Experts of a small language model.
Size: 11 layers, width 224, vocabulary 8192, 51.7M parameters.
Experts: 1 pick a token, a softmax router.
Training: a variant of SOAP for the experts, 734M tokens.
Below are experts of layer 3 (counted from 0) of a mixture-of-experts language model. Rows are named router (the router's row for the expert), up (a neuron's input weights, with its number), down (a neuron's output weights, with its number) and show model dimensions 0-223. Each number is 128 + 32 x the weight over its row's rms, rounded and kept within 0 to 255. Numbers have three digits each.
After each expert's rows: a language model's description of what the expert responds to. This comes from a sample of Wikipedia text that the model never trained on.

# expert 3
router:037141144102149133127158151159147082153124138111097176093171084174173085133129130153164080187084071169137089171188132095079139119109095166168117104214101104159085107136165088148138109151140136126155154148170074150142149073153136129147152173129151120104127129122159140164120118148157158076066137090146081120124176089149134153076098078119120111113099119191087095191150112132158112141131154148113103165174108112107156132138121096101135169129110094167190164082126136117179144176109156157118093084131155064144127138141130138142157111083165129127094178136138151099146159111146150073112121151093161113092064151150129127175093131094127130212085184199138073049144138116145124136090
up6:125084126144099136132135114188093128113114152139116107100118083116160140136191183144075071131136149164115207145110082088120124137122138207084181136068153136149148111153185102139108089150123129131148130154147205127149064094096098131137067112109103104129129112124103089149087144116151149118108122085073066197105196098145088108164155099122082184142135129113109056180116094140143098148091168090092118084149158121138081140054149097107115135117108125085114136153178171120137110097135106136142080108195084158165090122175116186095163180079059126146111122130118144107089102091143132171131145122147185101108096123118157137168150128119105176098084054126156112129181134066116152149108
down6:097172110136098190168130135107140113134150117151150089127172144125107148140074104149136145103116168124150093135166172122129180147129145071118158159119126096114097158110100197145116146101159111154129119103134093108143153216175069129068173132097129158056107177169138126137087180147166107116143111126151088085129143187113101160170157130118120120068164145078084132131089126142132116118129116159075139187130117113038154206088136152188148093074065127153173104130125164110134103178139153092153145151132177149137070169161114121166082115127129149150142107124114160128095157141114109097124130104170066171074139227105037135140094138130149116151069102094072146151130092105119084155138
up7:170116108131194092126094128122117139082148151130177186106137119142149133021086117088143100146079097135144124107158081126153163097108167146122091166186131112169137125148107075141111143169099160161161175147047086150107133179140148133142141128151102153142113164157097123126154184131090160115119095196074112088140101109053170182149060130118136149135170063184106091113087177152105112159117086121128150131127161114107178106165169111133187094137110105105162163112128123083179193154107117097119158081094167124147156104132128123126131184088105110121095135108143183136169152158142159100100223097069081158107145112102159122151167118185136149121158104143126131116142129119137208127079
down7:132167122113209160114131160117086132195135148119104084110075116145068128165149109189083139137150198073110138129098105148056154145145139113170130113122104122099204169149068134128122150133144133108139121063131200131146133099149143175122110079112143143120113058123153154145094102126164151125154110108175122148115160152162108096117163100153136101128117172102112177104104112082164124109094129131119125127162119186140106154067095167148067139132249108133148103142123130136110134107155077188165133101151120154098131163130149091082141107159099106147164156186137085175069099126139115158146081145133147146139126118055137109109090084084135103096051115114185139097064118156126043109142
What it handles: List and heading punctuation

# expert 10
router:165119098111147150121144097171179169137107167117108119111123115105125123149100137187119152139204072091111134163158085154145100104164059196093137110146125118151071124143073097148130129174122124206067080169081149190095106140181122080133165133118118149133096133101096131169158119096074100092141120162176161145128128175116155195096109123087110119122169125134133158084193206128142154173120116159127135166182090131114122155105065104217122095148090178140082179145036164135134091151098054110119177138190115123150150151154071107160148068158147165139139139141092149143110079130116110138101157129120145176131106113131073111113131136135091088135126124125094171139142122126080162128133
up9:109133144170140130089150117162111168091181124131144069143099153203096153129142161099148134118105156155167188125143160141114151145152117183088096112199130097175130122133159062123068131189134095116134099090134117112166076113106098124091196101120197115130147138153132190155065137135115158098093020108181032116173108177100139144114110143131115114138110174158114135164115106174113136125115119099112165156109113102111103111105122108200132083169148191154127142117098131160090122073153129119151165135117127138116143132151110095091170046115180126128047082138098109125104104167131090144098124156121088128137157113120139119140097146131182118075143119121149172075125190196095079109156
down9:142156113125167122169121140037137142135090118123108176153131102088166153117095130095093148154182073118131123126105085094103166065069104076133138121052132152130141151158142111146111129128130170115107161182151148135133224098146154101140075152130174164123147121062090159153138130114141151150113156101093207155126179082160151168115157105126073156087130061148118128088140124104123166129150167174186095080148136122103125093152155127115127109106095082134127101093155151050142154171159061153134107096145167173170155214159110160138093118090125132171132142088183101134111123134109122061138150065111113151141070173057104129124119164123088091172148160094164108136144122084151137108101
up10:174091126138065082153098101099148141116137166111138153117143144144089096120110136167066077128106094152085122135158150140067116122080159101117100138124092217099168117118171108070141111123117106078134176169077207132111105126144088150142126181097154147173118130067167084046073069129132156079120142121092141094142153123103142079146061106128083115094101107107214130129196140137132134126105095130145172104124107124093112142076143176188096092114152123168108134105111108117110182125137157093108088120115101128127153149111154135147159157128124151149170168136135170135152165097093135062158152120089110119101163117153105122116100115117094097130130134120178085039068158210110108089063
down10:178098114164160161123033082152127112138160119109100063158143153105156152105183130119162127129185142083137106126159120077095117159147076129131140121138115146121155137136162118134131122161076145196099045074111055087151130184128168119137165053093106074127163082130125177163139140183186099131110183160137170096134131101183058119107100155139167115116130141114128133141086124146124069102118164180142159152153211157138090160137096136093096133152157141142082123139212100108097135114152152120114109102098104127143084116172115143143132141096114117056165175133139165120127087198130083148110084137129157183163127144096151188165132140146099107154125139187081143159153170107144165151140
What it handles: Heading and list breaks

# expert 14
router:189139156124122141102137126091145130069110139177137118188132159105116139130081148150129116094073190153156155115123104159134166126101158140185109094156157160102073156149117101143121096153128084153100208153179162098134108141110125108183185105101138089139135118131183108115227204108113103116149155121141153098102087123169086112178095167123214049153131139091161121135153139130181142146126121145128157114095157111118162132077115184090152089152123116177182154195151078148088173139131145109142156110106153147172146132090071138166196172126124148095152119127159081116120111122146099115124134154092155122106098172196117152131139152136123121116136134165157100198141053093064141099191
up10:116158082159099146108107141106122081090141142155109170116064096181088078153089141090203131154074098195181187167184110127152119094149096169095092147134117132156134135067094188123119128108101108117077175107162118190117115128185197116131081164146099096185190164179128083103089100098128126110145118158145117091104080098139132126125115132081084185100152129119179133123090116202098107152155112102125134120159178113098116186114140125096173106087098093117137112144183092067092052126148135144101119114146137140149081105143137166115184162133134154150141127118160126099184138161058098106138096168134112167049161109105161141109093159139160150160137109145106160113160121111101127130073
down10:143060146138127129101151106096146096102157085182069042103151120092140184115158159155120117084108120134080067090113174123133164144128096098112104128054113127126100155181135068121155104161111134166169124114156135130162102142146012134142151064142155119095117177110153155083106170123156121154148149156133187108185153068127067108109103126134066136177105089146080110114170147076119187100124126161161112114156108108121104112119168122075115091148121124133157098110132116142108180126073104167139121114140158130132181139103110105121157113144152134152143158144159164095079081110144109224136067181108121133148078179199107156138139105071087152120144126139133097129108088103151099114192
up11:122152087075180122144193136098162110134185189123100134131123131134162144134136130125127104102094100140172106063173130116155117128100153173122121125138185086138063182117150164151174187105108138084118184133195159160152144123089111166057119115102158086197076116125129086105107156127149126102181094106088132155148125121086128128139143151085136097134199153136151159182116121098150095132133127111181118138220149065099127121184093133063166126180160104149151172156156120129145116129170177114083174132133150110138117145161140188086120152157107156087178097111102090127113144100168133123214109100117094103146146191171103129131118124117057120138080131070087149129143106154203134104153
down11:186040175195050127087123131097160144125108075174099116113072113102110190121153105158206071149171155115089082165125196106126124096128066112144154145110121124138166136140075168168134120178145122121138128165089095146150096116172132087182146079112135164095165144161154140100121138108144115129115128156145098092116118093092095149103129109157122119143101149077124099115143099109117146103142189176150062162076090141193136147145128172128128092143143137118120108129171151120104173162108104112151102100164107177166162145131194047157130128161098140088166161153189174057112166143075115154101130175134117156122166074101083160114135164145151114101121145123151108151137145089120201128087
What it handles: Digits in numbers

# expert 15
router:153163124155166137169166094125111121112087187074092089132114071117162145135101106154092209126166091173130177171070143154151121120101178170094178097081096066083081095164081125112097131076131155105119197170162079106154125173139149116133084139070078107124111111166133120128123146181124169173184142126172077104149203151146148080097160166111146141115097143123140165104132097072140138135113107140121060079160131116093092118162109114118122158138132102156191113098151185135168179186083139107169067113137099107168096159081155133095074122123119172099140117126144154136090130127144160173110167067143094077145159168136082137143152153136111115119126109161172138144100109108104119178172
up6:077149142126113062104085114128089127154096202098095130114069096178112101100117179154110158130156119134091106120059132143158140163135117061135133158072170135135109084172099149111094099131115159141090169142144129138136150197131126111151083154154120101113108114113143107086144107081079133074056140102126064177149068162091119131151149136092149086092105108163165134176105114088144189164138150138107120147131094110126094116123124128070135155116145152078165127154109115062155132173072060140127087124135134194115059169142060101110126137138117063176120153150148148078081152081126112082161170121148156107167097126172132102139080141097164193104102159107155130099166054088140104142156
down6:194121084117193130138176208134129117103099075086169123154143115093099121110158148063180146115124169113117169142154138056063142085105095125153154159126138174115119075105190128077075185149105113122169074104146074147134128139116170109145103152113131122155144113105142112156142181184089103127140083114132197177177157033066079106140157053141156116105071150111147151130097130155141054129089149085144125129114146120124173135131109088131125098119097100163139158124145134152096140070159169083185122115175138158111154164083114095134153126076148170069141101144127099126173094184065146153111160090135146124081131151109138106165123135149128129130160114118157131182153106119167170104139
up7:108161091118063086173123100154094080132172182155136118143115144060129066104115125106096130072184152158139122124212182152050125187122096109125060183148127128106109112096108142147145136079158137058075138131126109073112106130123113102178124119133072146167165105190165103112141088166153094094154130126107138104207123144130174143165084134124139135110113098134113131106186147169091168165167093068127108130137100167087126129138109132063092123133101147123106155204111106127207156189129081091135131107077147139149076103117135127134107099131187177139125142077114156099135117161116129069112133127112158196142109135045119187146101139133125119167109140136094173143098113090117112121130
down7:188159204180135126089118080103188125094095065174147097131139208103142199137140146160110139161082126109135130136181058106156164114164101122151117077133123172128114116157125103143100093121122117128131128187149158145128116114131123162066114169159124113147099153144150090141129163093137188114129136092177139122114102141100117108129149119148110158091092145121083109087104086093154091083157135123171138124174112102138109083115204076098131166098068170121101156080151153097105123076081114127134100113147093138136118094111104192075189205096134087085127119137163164179145097104191098127118149174096090148157126132122129117141217136108087135109174140113152099140097223102098093098100
What it handles: Table cell separators

# expert 11
router:110152111041098138086138130127163110176130131148200141101123144154146102206124152097109189141172160069087009113135122149130088120143116108107096155160140068106137153165129073128182183145131152124125118145119120138154089144090116106108129115077124172156160096073123112116123116148148138136161117184056102156127182143116095120156079170134081154185093081179106143102111066108120093104134131134135100094145096090089167164183101140079145096158081102137098128136123169111142115135157114069099097138108135112119122132117082109138141117132127131174122154129080135140148134201059103040107145102122131177148151142154158136105072192065127125124140131118070101084120116164129131138052
up9:105152125129202112158088134174132116115162156122165158126184093180111129077090154124107086115101168154130134110149105120151086191153194106148114093131120081178124111172122120144148118116097169072151123073100160099133151132101138129100135195163113111095133086145185118094146079160094140099140128092117122091111146083134177160118143113146121110116194117122150139066143133154142105073113153146113133109046153148102160145099110171135119102152144103100071129116111025118197067158189088145154100120209154064115109114177164097145120121121106142123148106100146109191123089116194121160140107136110115134157087095126143103126095080148145125064169106150108118068160115163220129183143
down9:108105123120098118075146097109113089128152074175077126141101143098156091102135083126098154164088081072162090128155162164141153128139084097119113136134171115151143154170146110117101070069124092162132134184135140156169115115151116133107137082134121121117080097093159101139097154184096109194130121178176189115120091146075109101150118118170188114145035151161108155145104106088087141175178093174103115175131054116129123152157142119112131122083083153114160111135182103118140128117036070091163141163139088153170143091135167115114127182174156120092097148142093113100164146169138125076148151097092149165159099079098117199108200161116111159152102109171152065163095121151091160134107
up10:142132105179093124149080093154157169114152186048130142145110108126154116054180098039112112060104136117116093068155127110124047139061096103127111084164221110086163072142082106098132135153149147134125139182085156088139135145107171109130159099148134174118060141112142121122136098152099187149161075163133137147096142186117175137135155162082135119138089134122185093138146133141077128102108103121126182144152100138137131093188138106099065135094139162143109171117117086100142136099081098140155114105108207104164135141123167178171153116163150178141136106130097163135124115159128185082113118134166163147150122173094132181122122093154148132135118130194119109161131132154129056178101
down10:107205146132119155101106140100104108166130120110088130068080166135139151094098149152107137088184137114136077148128120155085126042104151136157123145087153137138188131120193097105116161098184086051122147193202174101152141109101122124096179120073120136065125108183133118117145123104077099139122198148142135134135126098159137109093195103125157141120074117149078123081158101104100184129109127062136136149115127103143147172151122127145142171163116126143090164063107121119144133168102156178133087068131124176156155057059093085139135082127067131157119138115138090101126078143126157119094141150113129125094111164119173133127144160094048104139083149110184144172093142168179128186123
What it handles: Prepositions and conjunctions

# expert 0
router:154138124091116158169088173123185148176127160131147108100137114137109077156120157242131107163138116100149106110090111166169092143111171109109123139187144109079127093116162115096166170118144137041122130118146190148161124132174115108153163073126117184101178184087102079161122083069167139101123136143077166158139171142140119095131077131124155196131147122181147191160170167111086165145126116156163199123138121095129156097137140134127104051134144143149118143120183130048160114126170127113111067118108112169096120125136134153135104151116110065111125085134124112134147126122207104136107135113080132155205128096132118136148122107158135076112081167105087176120103089114059091168172
up4:122170109120106129142110129107131118157179142111092136094190082094192097176096144126159177157120134084116127156111130117088114115157101119142139174073101077135143169096193137138159097180120157124165161071094159107108123083116110136140071182151124055073128152112101127165089092096081133184110154111164114044137163127143172164122069125118102093169166156165108152191114124099086124132119177147149128114136120134124102123121123139150061094112110092137096119176115146100172114175039167052062112071144118225106139097134150070150079100134142166190135132113153151116111111135157119128129126105138099101117208126109137112122141121086101167151101102103144101111073156154104096160169
down4:177040162138144114085155112156130060139175130127076111147123143159149163118093186115137126107113137175158137087183070085151159166096132162111076107192102118132186090164093111158153140130107182134130092197107108132176125184141108090077204093126125143125162091122098115106109111161160108149105171139104124134141150161168121115121144175123138185155116149092163077098191169176149102128118159125119090133125166153154058160145141134112201120142089158101131090109140167132123121048139134140136093127149150104173117198107149111083182192162146151085158158125083123140112138178108096172112128086130140121110136131182116117147106135170136094124096158131070124156187055098178100116106
up5:159119150133136123121096123150138076090132150122124144169113148160096168164152144151145141159111131146178172093109136103104135101179169123082127132110094176108120142139126155122077148135098161117138113157127178141121090125100097060160181144141128163086206092150126163097146150110128105102139130120101146152106105183106169159122097134117150129179183176185074152138071177170111128113076151157125145136113129171077159118119203118102103135113124085145121114156124116105146093174100195172131033117086145108075086060192064155169109195081130140067128119176117073107128110081108119104129095127145162121079113085165090208160093094113160141129170134150183143193110171175114127158107
down5:124116088219137183117100138050110134145097136128181146148170128104154138057124119066059105045102162108142086177090130169135110207095097104154164137148144088138104134102126061154146209135137140117177075079108030073190129108141107102127096073139138131170120126100140137150105122127131132053152109157158165087173163145078099111148138146151113076113095118089118192109148129141143139142110138148147104097162182156196129149123115161153096129144125148089122152113102129091112184132150113097084185129122147094177105155092138102126125073193177174155141084108112122132123132119184150107118118153078120143152146134108111136119169125115136146121130110090126154081106055130135119119099
What it handles: Sentence-ending punctuation

# expert 5
router:076111123106152126101119175184144154158137116084141160148153129133112143155152074127134090089192142069209173155170124117146159121163137089150105128139124119131099127092119129105123107104073124087117119067129113101067118126146107121143101099059105117118067150173145107129155111152086088082137174113100177168140119142119171065142161157110130042092103096125132163163143159150124107134129118137141083125158086118129093127150171178119217124114157104077147178159093044168067192108182191132113085130158108146141117135121141116110109180125147178151119125106134120089109133139127097160124162078144133126205077182117088119148133129143156153094126133061171086160081128207071099121157
up5:166150061141152131097104114111094108061109132114140149077145159143134067100143136181146145102138113140113197104139077120060127114182078119139100154201080105174136106174119108061117146169133146135134126135150123158086141196093136147169090127161120097125127106109145183114107082171134127126115098112112137125155110178120137129087117138135089170158151075128165130139127098137140059158090115140163120168094143142227146127125102067102150151127132111207150164140145132126115172094142057113154155147105155140137095088154172137126113156133138083187095045129092087108148131084120121128190163106167164171153130143125129105160090132192094101046133096168164149101145063158128135107198
down5:070148232130153101083125084156141106141169095106162122197112135148154100149167120094121118121086142101220156199075178138142122119122168114118149102136108149154158151107132155166152139185110069146143080093126137146147106117161147136109160153122172164150125171142142122075139112124092122189109136178124128077108134139109186120086124141145132119113127119107131156182137130121107181139184124152133205101138195174085106097159154217148082187130137178104110147106103108090107168149216123155124092131123184137141162137136120123109138119111153200137143140125138067127120118161101110120098135118144099165128162123108171077143187120134190089115127152133148093083129108134066160127034
up6:171074164091147143106163134102160167092073100128113175173083162150142139101190094135140149172124165151183105125081130094139151145125088138105141127117176119110106124163143105113156119140126145130135087125136129194111058144114090095138132144164114100169159111144144172186153112105145147083153043127255132073150120173145059087100124095164109098139085182108086073122115079100096149103105136100150135113068159168166170163064064085132146114136096152124121192105130098152128130094125134201115142116144182091113167099135097093098121152137118075131123109160102111126113094100150143105186112086116099163123073112150093114110122120135194092136169158115079094134078125120157120114174
down6:104131131115131146139098068110088095144169192145129094140136085091139164122082155098085104062130095137140163139125081131163139107168171160130115124114070100150123200151105131138085110153094081155101231199145165101143150085128139192106149112146097156117095179122155191116105114140132155142094109099123092147123159129101151132138175142112138132113154211122149147109102178110139107163162100161101149101117120130104152162174147156123098167120143119159043125159120162159171135127153201132167157171137048186135091172118163168208116120103151120118112084129133129118148121125107078129129137131195193130121146070104152137163102105089039152144100128150155142111177153141126073123067
What it handles: Foreign name syllables

# expert 13
router:092118146179092109087080137099073123095127117124160090131085152199160100099158075100126080108104108084109151147074119057111143152122153098090129172075141150175158135107132143162143138101155085127168116147133166121119148116134162137132101144157122131134100074142145088160135104106153169158126146145172157105178119133147181074112109089137151141141118206114160098188124141121098138132086142038134143109103092097146119126135158058176101201181161108121115200089077095100087127177134117151160246113130072120149178150161073116082097138138154115125135089134137094135087114077130172132191119140197133127170160135122123084128121117149155180145122096132113095120116154157139153056116
up0:090157126179152090157131108129111104118087197198158156126138171073140119128124092137123182128124069166081134157139101106170075126149100137120092091167157167106160151142159133090121112151160142124085165144092115172057139089100145160110131150127161077160095071149103120127117149121135127108151124165131100124123131113124160125134162104135198132146108106110073097154127102152090131161123142102107158178150150159116115140084190101043124144172092124102148117185123137098139134120124114113097105090116181162199115087133164121058127197114142147153141134155102077161122104163081166088153115163161157157109143178195067149165105128084133235137150158150166173116073102076203175118151
down0:173090119087166133113138118153149101143082147070073138140122152152107131142108159089149133119125108092079137108129153132089153096075124136146141136107100133113149171078092138233099130151162132226130126135129123082164137111149138093109115133135149152109155153127139105081130068128093121080114165062120128062159082124081095129146073177126111159119156110105091104134100137120147119118159113109136143091145101126134125104151119145222094122141122124148085165144099122160086125085111150088145121163082087103040046143097080086103086057128147134133155133075128166138181160109168115148100104122057101107135122040092147117093152080108116089083192106092154131163155145110055093106098
up1:131133164137133112123114127136115083180051133125129138145092126135135105084163119100199078145124114123133110135103131113130129166164161094090069145129078133133160153152113164106157164111088134145105070100205151107103118107141127122062116089166090114135062082098115128139068095139090161141105114131161097116097173086107125162096122133106081201165189194149135155117069170184060130097098139078118145087137064068125113063136134117128142140103103166132121158140160116165120121104132104134168133088092139136125139084148096172100132076067123128165169128164171146163131132172130088117104124117161053099187095069185151151135207090116142072145121115085147124168132195137132182114102
down1:130066130050114158095181133113120143088191111134163122129151198116107184111091115148077132118079107148079137124066161122200148127116087137168173093114138116146160108060078112172143091111135164139134076091163149137135158072137135155185142161103081143147111146121132122109174148059152108143121148186149121138137061163057084141088134082099146175107124140081149122097119139110059177138115097167140114157092215157137142091074118152171104112161134101116131126129107152170165165162097158120118139098185184159124131134184124085129102123150161067100099151070123125081171133073114146113144176123103118155101152179151102159141116172118165130140077118152193116157133169112135127140134
What it handles: Taxonomy headings and verbs

# expert 8
router:129134143186134084152060097084089114073130180163082172154146137077129142148080130084127107085119192173198171090086169134180156133134135095173138147073073141166111132132153124149167088121142093085126124156126124092107141088100158128148136150152104137135102114087185129023135183110110112107147139156133171097143116064086133157146117146142131071129143071116121108147084114103189131105185140103149061152127129160108091151137156139070144120117152119114157103128102114178141153110093097127109149108114176131159117129106103131189138208138173134147095179123139151114133164115102159179123100151188154095191096158121153061134159094182109115056090110166063120116145157139115089118151
up6:161142133121178103146082108140127102134235152105147127145062158132116078105152089151139124099102124131122093102095133088085125138090121087145104090130132072152107139121155126099111173083119177074146139119143146126134069148106141178118128136180135152162096183109149107167125171117072146143092112118122082126148120103124121156143157091105156071081149178109127129155163112201120088096127159087113167134144096172135111064121110086130156139108138096107140192159151179155082211112124144091120188202108150106099148078094097144140147178205168160123120156135117156078137150095136177130148088153148140083129133255138113133142130099189128142105125083114122167167083159139109108106122
down6:147176154130143101095152124138072152123125111127081139116190214112163183111072139113138150170157159161095149144155145107150104091160154056102149147083110134131158146085106050109162097149113092134169150150170138153135106081162133109181137099143090151104172112141135134096079095137174116156128190067185158156093107127122138087138113094150100138150090152125087089121071118107088143111169012148117141095119107107111163116132148081137065187126167079143110098131080100116103140127127121185086123214115144169119068145084177156179146071136129067105182107141163147161114135139148109128133087130125130131143069125097134109149142186103087103156098133138172174105162178139123129103141
up7:084140094137175119161065132121109117163136142111066149130138086122092146151149119166144165094093132073123111222099116116160111154114106133130155105124051158147157116115129138112091161063120093127086093069109106110061077168132119152162135173095119087133097121095132158077095107173140149177147178091081119129162086191043076170088151129182112142117107131122139140107109070133112140129122103140143087143190114114100104123208150166108114146084182140139149060118137161142093126104127070155126103110106105167143122106151179064199124146096127069168108074115091148135064121170106159129145177121113107113149124147138170085144161076106131135186114132118103127118113140102141168147056
down7:149101149169094113150204112119132150136135160142069125143099117128127157207140151091078164126114169117088105112068118169167151155170162050104106107149141162174160098128156103128090118102079119134218172170158124148150120067148148117128163079116070117156125165118141205144094063160118102145128134095141068105079146155132114155159104140131129148078190087086125085126138157154095111167126163131156122113099120191099158105075151146167109161158085080093112159113064126121155123122121132103116112160082112063147134168124074108132100129120087124100202151136119142122111106130125124139108111124175176173074118124112155197121102167152089139181159093114157116173150148129166033147133
What it handles: Table breaks, dates, quotes

# expert 12
router:183095141126127127156062147099087085180111096172118100114142121107140136128156162109080128164099113112088078176109128112094163090097092122100156124100152138108161121139144153129124166080151117142094112085121104091149147127074105138103144133155190157118149171110090168110087137110049134135065123099121101144120122159180097194158159145130145185153178167073124089098106078125114155105120097107135106142099129162221104093062133115130067116125127149093086110156175150096053152062187119130133140124114150104118126100156166191114151103136065113102168068116089086188158108093138124117105084135087098111108221127110120155119123180069128096138150171136125189153137129122146186158093
up4:102117138138108137127073102129103080157091098142114141132112135092126114121125112083158103108215112141109147069149111136115083134175143065102123170095091083105166127117094096124149168088078114164152058096185194122135137150131117094074077137098094178142086132162096108097080072085141085115137172151175140159137175137139065121128137138115126130148162110175144122105162159137118166130075171103092115139163153105135087141092105116132155092172067119151134122131115155058136155116121124097090095149110069134117093104093076122110120064125123105156136143083110098093108177126144121169165101072120099128106172077094067128124116130073087118131229108119135138033111077121179192108139
down4:177102139104121149116163170127161117125087120126070098152147123139138171190055110141095095104128145132142102139110160138097123125113148106197151073094118125134108115124179093147149138128178114112100126175101116136122109095079146177130134082150229089158144111053140158108204191115125154146094084113092095132119073172164151112133102173183081120140119177078123109130145109117128068147150183183129129139093112146098204141133144153074062172100181150144110073124115146181116128118157108090152139146133150186135132135112202169187119179105079166046161140173124082138124142136140124079076152153090149158133124167118139147106120143158177115083111144187106086154119146117101128154129
up5:084135110161157127182077141143117083108138109117112123137121075108093142124141118080177170119094076150126109094106112134172104102111109095071164087142132169077149106102127117144123172079105166101129179181187201114108163150142150104136175101110110099144136145141092149109128142154126128108118096145120105165114155092127170211121172100101064172086116079062145100061149142166099118071136135098181130204102158132129131145140143150075142117127126100157130146117157116130134119099169107207109153080157113227095109097101093107176110168084091125065091160109048147160092134147077115131078128119172096125121143137079118128132150113124169133102205157076121147138128136164132134160201
down5:128135175132133158130132157142120099138114100167197164152099146212111107142111165143148056121124137112071188076144120154099130111112169135101185131079154075156054101148137109210115147098167097221084143073108183117141128101090133041108132179136073136169129154134100092110072100146096122144161084163179164101094142109151161068138095162151087142139148159135085127102087152167113134167123087089141083105108141175119169148051116082125141150160082142148141174161101103141178149120095147088070139176144108054089117118137168105127179130168072102138072122124149134166111107185132089147135147120159127148122116112125128136110152138114107087128149095112171127150123091152122155113140
What it handles: Name and word endings

# expert 2
router:124141143093062132098193118136100163114137041088130131100144155146079118141116122131128167054153122120151185105149057127089095160122137137150120123099135169154083126111136161137176120193086123169156139182104101133116136130174117163113068152082118084160148095177115120164125123147164171132142061203137093135110149103136106114144053097132169141128106185181121111069146091182136171141129137146088164139142151191085115154107106107154049143096089185161071114111083054135161090138150114133160170146084147159161104156091099082135163107137191107143101135148149172110135111151090163157174118090135117147118097082129142136114132095152182129072099094172135125089172157089170122145131
up6:195139189090117092136140132156121124064139086119117189121064103179236152146104193092123195120131120112142162077155114154145132113141170136129131169132075172162094099146105172142189154127135174167175079107167169175151172176141100131157074134122154133132091116096154104113120098121104150145115144153043150126128130108130128181140084134143144135141151168136088059101141112114125118145065118127158117135105111144079090131157093115115132192120145133107131123100126109172118140136127092145178081117171129134184155129154187141177145141067159113103152166156120106130168143121039156117141148148126109150148138150169148143125113108162141185077150120166114132049142167144210159074164
down6:100165108143158121107110144160110136135177102177118065174145072136139110158092103179085116164151128175155173172116136119087144177103130107149116132075160120125106134148095130109128154174094091077128189139133102102123116113111155121170149076141107180144164088142078121151110167139116119174128103151151148128087125105183134146124130077109142132057105175123142147124175167175151151127166126095131187206079124171132174142073210101086092124120173106113165106123116139065167058103156192187157148138103164159117148163091131152123145081184167176175128133122170133177133127059205095096112128109151141102095104134125103130143050123169146123109082132142134148166120087143094145094185
up7:104134181123103040166130095075096135199192126156128145132136070137112179126116097137129217109072160133139168159099171089135118159054138123144079117140139100118082173084124102104118098086167127117137115149142163181096124158153064072138094142132118071170136115169140113063127056121147177108136134189122153152118116155166137076131118107161159138135168123097134104123191142173138135157117122085115123124155116123124175118089131160118115119108138154126114110112073124161033101123079069156135060070177149139168096108108107120136135163153125099163178114157100140162082139134140201099132104139131134176174090071197170138152131151114140142088107140147116098116128131101084169148165
down7:117144121122166146088160135186134065114104193099140100093149168159131105089101158154111118112146131108141109139120139120164143076177105152116141064102084120123162119149126102067165093130096156139116160107136146117179126180130083165079131078242096126103097166142137164124169128150040081143165150077139121126137130137111106157092126116075105164105141133114105124147076149069146144134140129109136151110097141120160212168129103115185114138128085048087176163166191072113140109119099148112143162144111101120108121124107098096127134083143119126075062128180157086126117112123099118104132142111124067104161136111094055155081161101077135160143192080125168111196153148143171113166073
What it handles: Mid-word stem pieces

# expert 6
router:186128091123151099126092100120131144096125085133089177177139112071170159103129113098147129146066163171121120123116165082171138132121126121120107141111065147123164135124145129111087085094122183114162131146097163174149133133071138166107094131158151108126144087078116169075127193136155059185128073079048093168089099131056121098098181154135079104117157124078157117123096121137109121112131165127118156164091197093114107120126118158125153149132125122186174098113156094131146086098105183115128158132173119225087120101101149118084073114133121114124109096121098131172155084135093132152168129177139119101093106074124170095124155066155111192157104036073064136109141141131162106113151
up3:154099083140135084106098131140173150131146091094097135145090137162122163138063152159088130113177103068102132118133099170152158132116129098140117088169073127161126090078107142049133051175186150143130131135110154114108113160139106115142130117129097088180122088136161158149112091128130105156127127068136135153091107134069101116125122102106137135086151118097130168174110079161107142161136150118107117177121133103077089059066096150137129098181147076182164046089178127156117112175124153136122111104151098097084104145152189113098090171082046147121104181139119137107082155155076172132123150049132170094131141149092167144144150151036101183133143133080099075116112160111182112143148
down3:096136155110126120168137120134122131090123149086118101146100128136124125144154137137121095120120092128185098146173104069120097139125094185089117125142103068139115087138041087097178154134134136107091141097136067073155106095107152089100070148124152158139088139154160089089139142141109129159170197231108116128191136119085118147172145132093064144169082142156162065072059097091120081138089135081171173119111101113184117133148134129097124159109112143103098143118089144077188150108108162139160112132070144042142186105073124170161191079122140154108129141147135133174104135169186128145083182151137141146063146103100107121132077110159101126141117114100149089137110130134106204088140
up4:127131102151125167109154108137048112101182123178121177145135129142206160159103106067117130131070163057151128133158135077099107255120144131095051083132114145124178127069114161156120144123088094095135133106109174093124165092120128159111112123124124062142120139134135146169097114120078162128117117103116206102136094160091101137111119136141100113129090128100163069138158181076128148148079113126141103070097126088144117165088131179065115109129135165131158129105115117153106085114135161156169123136144135134125095107102087161147141097136157109125154051133125170141160154093112147116212136102160126096102096097196143170183079176179138138078135089094126091123089103091123113085097
down4:175080144079148150136119047164142161079132130169104117199122115131116113169144138166146105126139171150084148153096198088166143117115129101106173197072096092175176142145134153120133174158094094121097185089117154107117153148127155076169115124104148199113154193185223108128148109117167099170138103073074091134165118162101120061092174120088096143107133132108168160099121079153116137129117182122073068156113131138135150108073163088155082160063110092159169133142164121110100147076141140123164105105104156132123171096134130129170122149136082123084079155086144127118138108107149154130138186111093124096117113163149109107121128117132102169159094128109053160147068153109149182117132
What it handles: Sports vocabulary